config.yaml
n_experts: 32
balance_bias: false
tie_embeddings: false
seq_len: 2048
Below are experts of layer 9 (counted from 0) of a mixture-of-experts language model. Rows are named router (the router's row for the expert), up (a neuron's input weights, with its number), down (a neuron's output weights, with its number) and show model dimensions 0-127. Each number is 128 + 24 x the weight over its row's rms, rounded and kept within 0 to 255. Numbers have three digits each.
Before each expert's rows: a language model's description of what the expert responds to; "gets" lists some tokens that make up at least twice as much of what it gets as of all text. This comes from a sample of Wikipedia text that the model never trained on. Tokens count by the router's weight.

# expert 4
Description: Pipe separators and line breaks in sports standings and results tables, especially the pipe after goals columns, plus some semicolons and dashes.
gets: " |", "\n", ";", " 0", " —;", " /"
router:142152085120091139145054139063151089090123120105149111162102112126173098083137155108122113154143132113119109134147110143124118121144148121151136099176119159134123077104137100155115149127113118147093119079093095114142166114129139112161114101097147164124068103150128166120128114122068114125152138093135120164117101116121094120141155134125179153190145117149120160105113155127109107141121
up0:113099117117113147089129103109123155135157147149122118114182115089072183172092159131147126120123155142123179163108145128146162119169115076132120157106122092109169146096164131129106139146126139117142096107110098157125150148120114134140124130122135168086115168161127075160100136115142132145073131148112095165108135158157100146091136154088126088129163133138151120116124071145112154079141
down0:099127117121106172132122156126116136174139169170149124091129155084132112119163116110110119141111122158139147157187147116073163111141135120102100129077137101134137139112155138158149119133126112113109133124118141128098106164121150114153132148162128128131109147115149075125131109134154107185140127138098084137118159060131126078090130132104128148139136119119087104081077151128141183146154

# expert 17
Description: The, his, their, her, its and possessive 's, opening noun phrases in narrative or review prose, often before first, same, best.
gets: " the", " The", "'s", " his", "The", " their"
router:130121131102123163135160149139146100123101153126147155106115124163114134146087117157129095135113157121100107161112099136128113151157157158104153116164107157161163123105101149142117172086125099108138102142114126074154080115125102133164141127074126099119129097129151134165153128086136146128115120141078122111124095146107094136141129134106138119096093116146152111096124145174141138158139
up0:105153128140145142084129140110107164136111099119143127115127116125077115112144137160158145118140137139141169116127133144120146134137117098151118104132126096142090153117170116141177126109117114108083116140116085127111104100100086152150107115157121134101108091099154138151105127130085083112148138099145131125145109213122149089164122111145106152112135156127106121163095157156149168129177
down0:130123121092123150111146112112148151138176140167134113123084113130130116098125124127168112118116146134093169131130097152173109082088118119071128101114087092129103137113201146132100107124129097117135094126178136096094126128141115121164132126137153118121097150089135151125104153165098136126108101104152132131091125130114105100139129126128110142109152130102129122114107089129071139155107

# expert 20
Description: Values and punctuation in infobox-style key: value lists and tables: coordinates markers, "Team / Apps", parentheses, taxonomy words like Genus.
gets: ")", "\"", "-", " Stadium", "}", " mi"
router:132132121119180165165151086153114128114130109133127138134079088130125108140127178098146096106108092125100094100105169121132115080072098107152095136125100109167076165120147111121098109136091131160167132125101135116110189146106109138101125104081112126089158127117123132099138124135122065096156106141083115130131120135089118147148134121129168132143101141125127125165119143117111143143086
up0:142133162106145090158146123137135142117124182112124158130157155123094152117148129121121102127118111156121096139172140128099103087123123156200102176143124138142159119079141128135123130072119130118148159096109163106121147141120131140114125111103145121178128134163122090168135079152141110127133147133151146118091098133161156125071113136119103109061146110122114093153129094129134118103133
down0:150101108213173112099124100085151111187103126125115163093139141115163101118093143124145146149125164145151155134101133145114140116171106111145182180118144100103150131138117129127082141131117130129113112122132135159126117183120112166140123143088110087154157101136138155142119142166173141127113147130113134155180109132155149103133122121139083135123100123145126122142146170154095101167153

# expert 16
Description: Line breaks before == section headings ==, heading markers, and numbers at the start of table cells, such as racing lap times.
gets: "\n", ".", "==", " ==", " 1", " 2"
router:128091163106128113152083133118158110094078119102126158104126156149151131060108121116118132165135133122116106108128115138160110130098102130096162088147125106143111072079129147160111149160150119163125148062111189120101098142152131125091136163159153155139118129150143139120125091125145158088151151080105113113106125108154112097103092140157158119093131097172122108075117150163127093144152
up0:130113160117151136157148160126078156088101106162142100127102126103132157142134094186144089079122141144138142099116141126121162141120111123127107116092157103155095155150109165118178127146139091157095128104152126118129152154128144155105108113162108113129167171109145134105150140115105143109119160096119150117135147164092149119094126144074135151141110103149109096118139117106165116105133
down0:189115109145113097155150147135132085141126088082122097148141135134154110124146141095160145184127170093151127136124141124161099121124149074127120126184094121162137128136122150144110096126109137111104168130172115142128097143099132081131154131117124120121083082144100145097120146130101136121117120106154140159115138096105112139128098099083098170169149114144138167169103107139096096116131

# expert 0
Description: Line breaks, pipes, dashes and colons in tables, lists and section headers, such as election results, match details, taxonomy lists.
gets: "\n", " |", ":", " -", " (", "==="
router:142180105177132169112126133108131152140129150143092116148179179100126138108105086095152123097140145132185099148133147122111145162126128123093139116114120108116163133123073131095086117136139121117115140148126091123070146127075158144123136113154111146105148132105149127148169114127150112117129122179141163142103147137131130159094140183098132114125166122155100048110102096139144106094113
up0:111173116160116126134142112152101099136155158136117100099111159086125154129128116203128097096160096113149104110119118099124135129181108155156115121176135093151116110115121117146164144095112098127107064113146083097158115154160147142129171151103125106117135085160119130158119151159087119138146119151141156125120138123126143088147125145120156115143113123138162116131122081112141120082080
down0:139104131086117122099176136124109088163130152061121131122135099160161131119142125162128135136150107093132127107126125070136142121133108145139147132153097117148186080137150097127118123120097089109124130141177134118138111130177140108173125188093124107136116126126109133094156143137121159167102159088094131161175088165146080135168147141132134140104126128162148078125160138089109128125118

# expert 25
Description: Subordinators and clause-setting words, and commas or nouns ending an introductory phrase, such as when, where, However, In 2019, this album.
gets: ",", " that", " when", " where", " which", " However"
router:177112150155146096115151135108149160138163164091092080187123174160132157128114144099163150093111114133123128131141111149142119142154112115093075114127135150169139116128127087111097146110127129136146160093089143144135142117115075086135122105139091166169175132132104124081154120108150136137166150083160160148123120134165131165136133102095157143096119167124118156100116142102132125130120
up17:140144116154147135138153128120129112143100091099138154136143153141135097093119129095111118151163144123096147140143151116147121161161139139168115144144158132143134148123137109138117103140199136140147167123115131131149141146101145164122136105146128115098132150151150094114107110112108157110117121138118144174125150159108092140166130136140130111113105071088131067126171126077140142123122
down17:162176122111118118142162083139138134154115125101128146150170139099114084096090143133097107120208147121108149115111185157118103146129124155180147135147169124164125107142110123132137109142196106111138141082093117127135163119122175144127134108129104151093170135102135133090119111139131149118145143136117134105112143115125141167137123119161106134136094094120155104144154155142126125125159

# expert 13
Description: Prepositions and verbs taking an object, usually followed by the/a/his, such as of, with, including, against, called, described.
gets: " of", " with", " for", " by", " to", " in"
router:130101111128127100137112112096094162128138084104160101114124134134135148110131121146143168160092085172118136081120084131128138145110104121131109166117151100092139095097113136119176132113098136129149133171131121113143097169110138125164073137139083100175091162125106133101154141107157112167081143113139107162138146160117132085136158089110110122106109126114156111112130089124133151125087
up0:136180125160138160162165111115090142162171172117138128108101129140097136138140145133158141129130128107116135161146123098150132127140094185165131204126132090127129121121124119095163090104145135124154146122172139122127111079117126155105127147096094112156133092125100123106133182112141120104106123094155117113169115096144183123114130153139167111131141141155182107131110133105111140112139
down0:136096140126154147104130111095136112105145144025140112146116127135116159087122120199124146132114133142127139142108161123135116136108145109101069136175130116105138102108130144128123098119089146074136137143121171129110161117135122074132111113118115108149101130144135118118158092089069112145140115116126157166106121131098150136117125118108120164101181131147128111169147092120153114119121

# expert 1
Description: Words and commas closing a descriptive or evaluative phrase after is/are/was, often inside quotes, such as well, rather, twice, "presentation",.
gets: ",", "\",", "%", "\"", " more", " well"
router:133142115097112102126124125134151141120134112127155095148158132078132102088093091105106105132127113144140125103170113110114115142115122105157074128146119137165161109143156150176161144109158178127119150110176117171127165103119112143106124107132173150092163151087131109125175155129092135124175156116114099140128111143107136157129148136142145103116108101106120141129094167168145181144133
up0:124116111124107118115126133101104170131103074122160144165120091120137108113114143119124160119106145113159123110126175096060128163127165114128120139082075154096142128131083102139112138094117142087101136187118123104165167167174110134136130161132124126130118147101161113143169131166135114134121166120098149160161127124114163109109178160143102106124134132124109089115117120114128112128107
down0:112097131139127150105148179114088095146093142088139114092111112126187118111129126131123133090120148180136106122131082077130109181151168118168097128078114148118145151146103156117179103090179147149123119128137134109127141150101101106120144111107188130131125099126131151132156141111149162147160132166131090113109142117132147147133124114104134125170108124139096123120169137124133146174111

# expert 8
Description: Articles the, a, an and sentence-initial The/An/This, mostly right after prepositions like in, of, at, as in "in the centre".
gets: " the", " a", " The", " an", "The", " A"
router:114125164101134137092135135164138093136090151152127150108122115159122086147111126164117148147108161125114141122097129188133131173110165128137131080143128114148162137086141139142118144101107110093086124164151103126118104105150144100120143153133147104127139090159129129160101104103118179140077131154131136132102084132133128137138087146107137113103092120110164143133156119144085130121141
up0:119145118120146113131170090104147121126124101167148131079159107133079130128121138150147124123139124123132094113106106146138131118080154127132138140105112107130111135152122154086132103143093170104064092138123112115136178139158131139105109164157120121164153118115111173155100192202105126166143099108130124137074141103100137173121094123084119122160145168127117129126134109149094143114087
down0:103114114141117118130106123119108115137154105139109148109138142106106142108150168129163122109113132143091115126104109116127154118145128161115112127088115134137142085133156130143140124163191141112095074151124168117105110148170088128102175104112113146126185115138111154131088154147102131065149108122138126174125114115124130123150128152124108110142147115139106148154124127109168173152089

# expert 24
Description: In, of, during and from before dates or places, and month names or commas inside birth dates, such as Born: 15 October 1870.
gets: " in", " of", " (", ",", " from", " In"
router:121087162169152130109150154143148103143150099097147165114100109136101121200144114105095162124091168134092137094142093101184096106148125096108171154096123142101150147093148114103160129108135144136110159151115126155155093136128134118115102124137118137151113145095110111168092151132115127173095137145124147170139112137142154134132143170142145107102139141154145137131146104106152153139147
up0:160159130158141135102124112097125148182162118105167103109146130082115101132143156135148107088141124087120084163151117117112131068155155132147121122095128154137162126166138137105180118118128099113123127112130136150102109128112119159120095180086122101077130130106176109115138143081149073160130122153109115120127151120136174125135117121155151205092115113109137107137171152124091119138116
down0:103114136125141112070100138086139110167152113053124130089154140115156103117118120121186141082144133148108108155142104135132151100159175143133088135142124158111131155121152131133128150067087059124111137104155136105133143126101140092164088118132162151109123128119148162094131156133102113154131120156127100116133098155143097155139105137159125116123117123113129141127169134127120133103134

# expert 28
Description: Commas, and, or, and semicolons between items in lists of nouns or names, such as letters, clinics, tools, Slade and.
gets: ",", " and", ";", "),", " or", " for"
router:125120106090175118084159158171135131106121109105122142113090100105177190110178132121116090155095085139118112103133126103153170130131091126167131182140106121152171112115153166148144167087119106117140166119100128119127121154114113106099132094119137109112102117129129117138123094135103154156115147080129152122138132123091110118096114140164142086152114119191109108140124098172111104139107
up0:100164166144146092108103109123115092121102099136116143113101126135132080134102093115127107148131125142164111100095114121129133160144095168134148165135092110120128124144093123128134146088136128099087153110134046102118112139153093137179140154162086145116149158163136071159142118096109136145136131133108117143113130134138160183175144115151142111171134133069127115109147134112127115152134
down0:124167158153152109144139196137145073105125140061120137145141143114142111147159102112111098175096122117166133089105143104117138154172145123139178131085110151097150138126136097126125092129115137130083152155125120109131099119156145169125117111123098067128149109138133159122148155112127140118096095113153133155146087118105150153092172162129148121134124125167112099087149123104155084127157

# expert 2
Description: Sentence-ending periods, especially in bibliographies and citations, plus list dashes, colons, table pipes and section markers, e.g. Press., ISBN.
gets: ".", "-", "|", " |", "==", ")."
router:108126164123160149120105170171086103060124120084086121080110096124159165110127161162126147119128115135143106176127155140126108135117074136111098116084152121139174114104098138123138133109121086107099141124100151086132079126127145126149151132140098105118136132157104130130148087115120089123116147125117157157130132144166184138118167168116109104145151138135141102164108159092136144108112
up0:147160168120130131115137125134172101138135126159105131143117140113134099140128091149139137107132155116123173159142126150144133125099089176133122087159132184168076083169098106095136137138174148099093103103157146129089116124117108135110152122102173104121120152128148118114150180125154152099163101146121111126139203098083119105095161125157127154133125158135078107161163108116147134155101
down0:128155101124148132133127120150087145122171152136156179189122132172088103119120095143087173138088164132154144118150133163118136134129105162134080130126101115157111117124124110120138158149137125134155104114109132072109145093126134138159137071185107129134116150172129137123115104089119154146111143146106174109154175126094124116118096125135150126107149115127159108165120150132140115114097

# expert 29
Description: Forms of be and become (is, was, been, remained) and words right after them, such as also, not, a.
gets: " was", " is", " a", " are", " were", " be"
router:127107124082098144176093110120085146110160081143131110114145136100130095114098093103174114098144138115113136153123122108090098126141129149126152087134148097163135126142149176124170174130098083121117103131143128126137164137159110130174127140113187098117150120116146111091102129113139137153146115139107157135108107143181097148140139120151121134085098111158186088135132132105105131141127
up0:099141199134135121122157122115164073127168086158114120131103136126107105110124123133151173096154116139144196117147147116139157129130093134166152142102135102133109156102135144142160153134178146115136089120151143146135142096138122106133171098162158119173165123118110146142139129174086132108146158151110133125131110160125112107169110092117157122087100128092104079126128107139110104153138
down0:157100150105078083059164134102124149161156130166164092168147125155157130123107132139103179135139149127156156107124138103167138127169120109130087167125124104108156121086129120120101136140140147086141122088103131125136157117164141182150153110131184130139111153154104147118134128171133156125116113116104149130135129155114129126131095113085128102116106133092142124092113127156121101103056

# expert 5
Description: Copulas and verbs after a subject noun in physical descriptions of buildings, aircraft, shells or animals, plus measurement units such as ft, cm, mm.
gets: " |", " is", " was", " are", " and", "N"
router:151155138084159110104161092161113111114109133139114086113136157173124106108130087103126092103143146141130107164171136111117093101131114148112072103135132138103091138140151155151131113137114079150123143097141112156123094077097126110136092131095138123154080133141108153095116140124094132135157140129147070109085123145120101159128129139106167149137099091098178153164146144125088120122134
up0:126157150106080123130145136092127135103115108116122119113107143148143161094137104134160111159166093099130171104114087109144141097138134133080134168136109094133134129183097124136144094129127149119107120134116082112135092106114115139174132113108125138162104149155154123119136086140115144155121169113133101162121129082108120132118123145137121124161137207097145088132144147108117136145148
down0:114136141072137169147143148151129176128088130096123087139145229118127141136126132127138151107177134112167099123139146147143116142132156117114140089091109099078138107122122164131146121118126095164146146138108143152131115112095149138128151144141193121110133157128164121105083174147149130137128149157121112132133110098145136144120137159134131095159141149155152133119124107116109110107159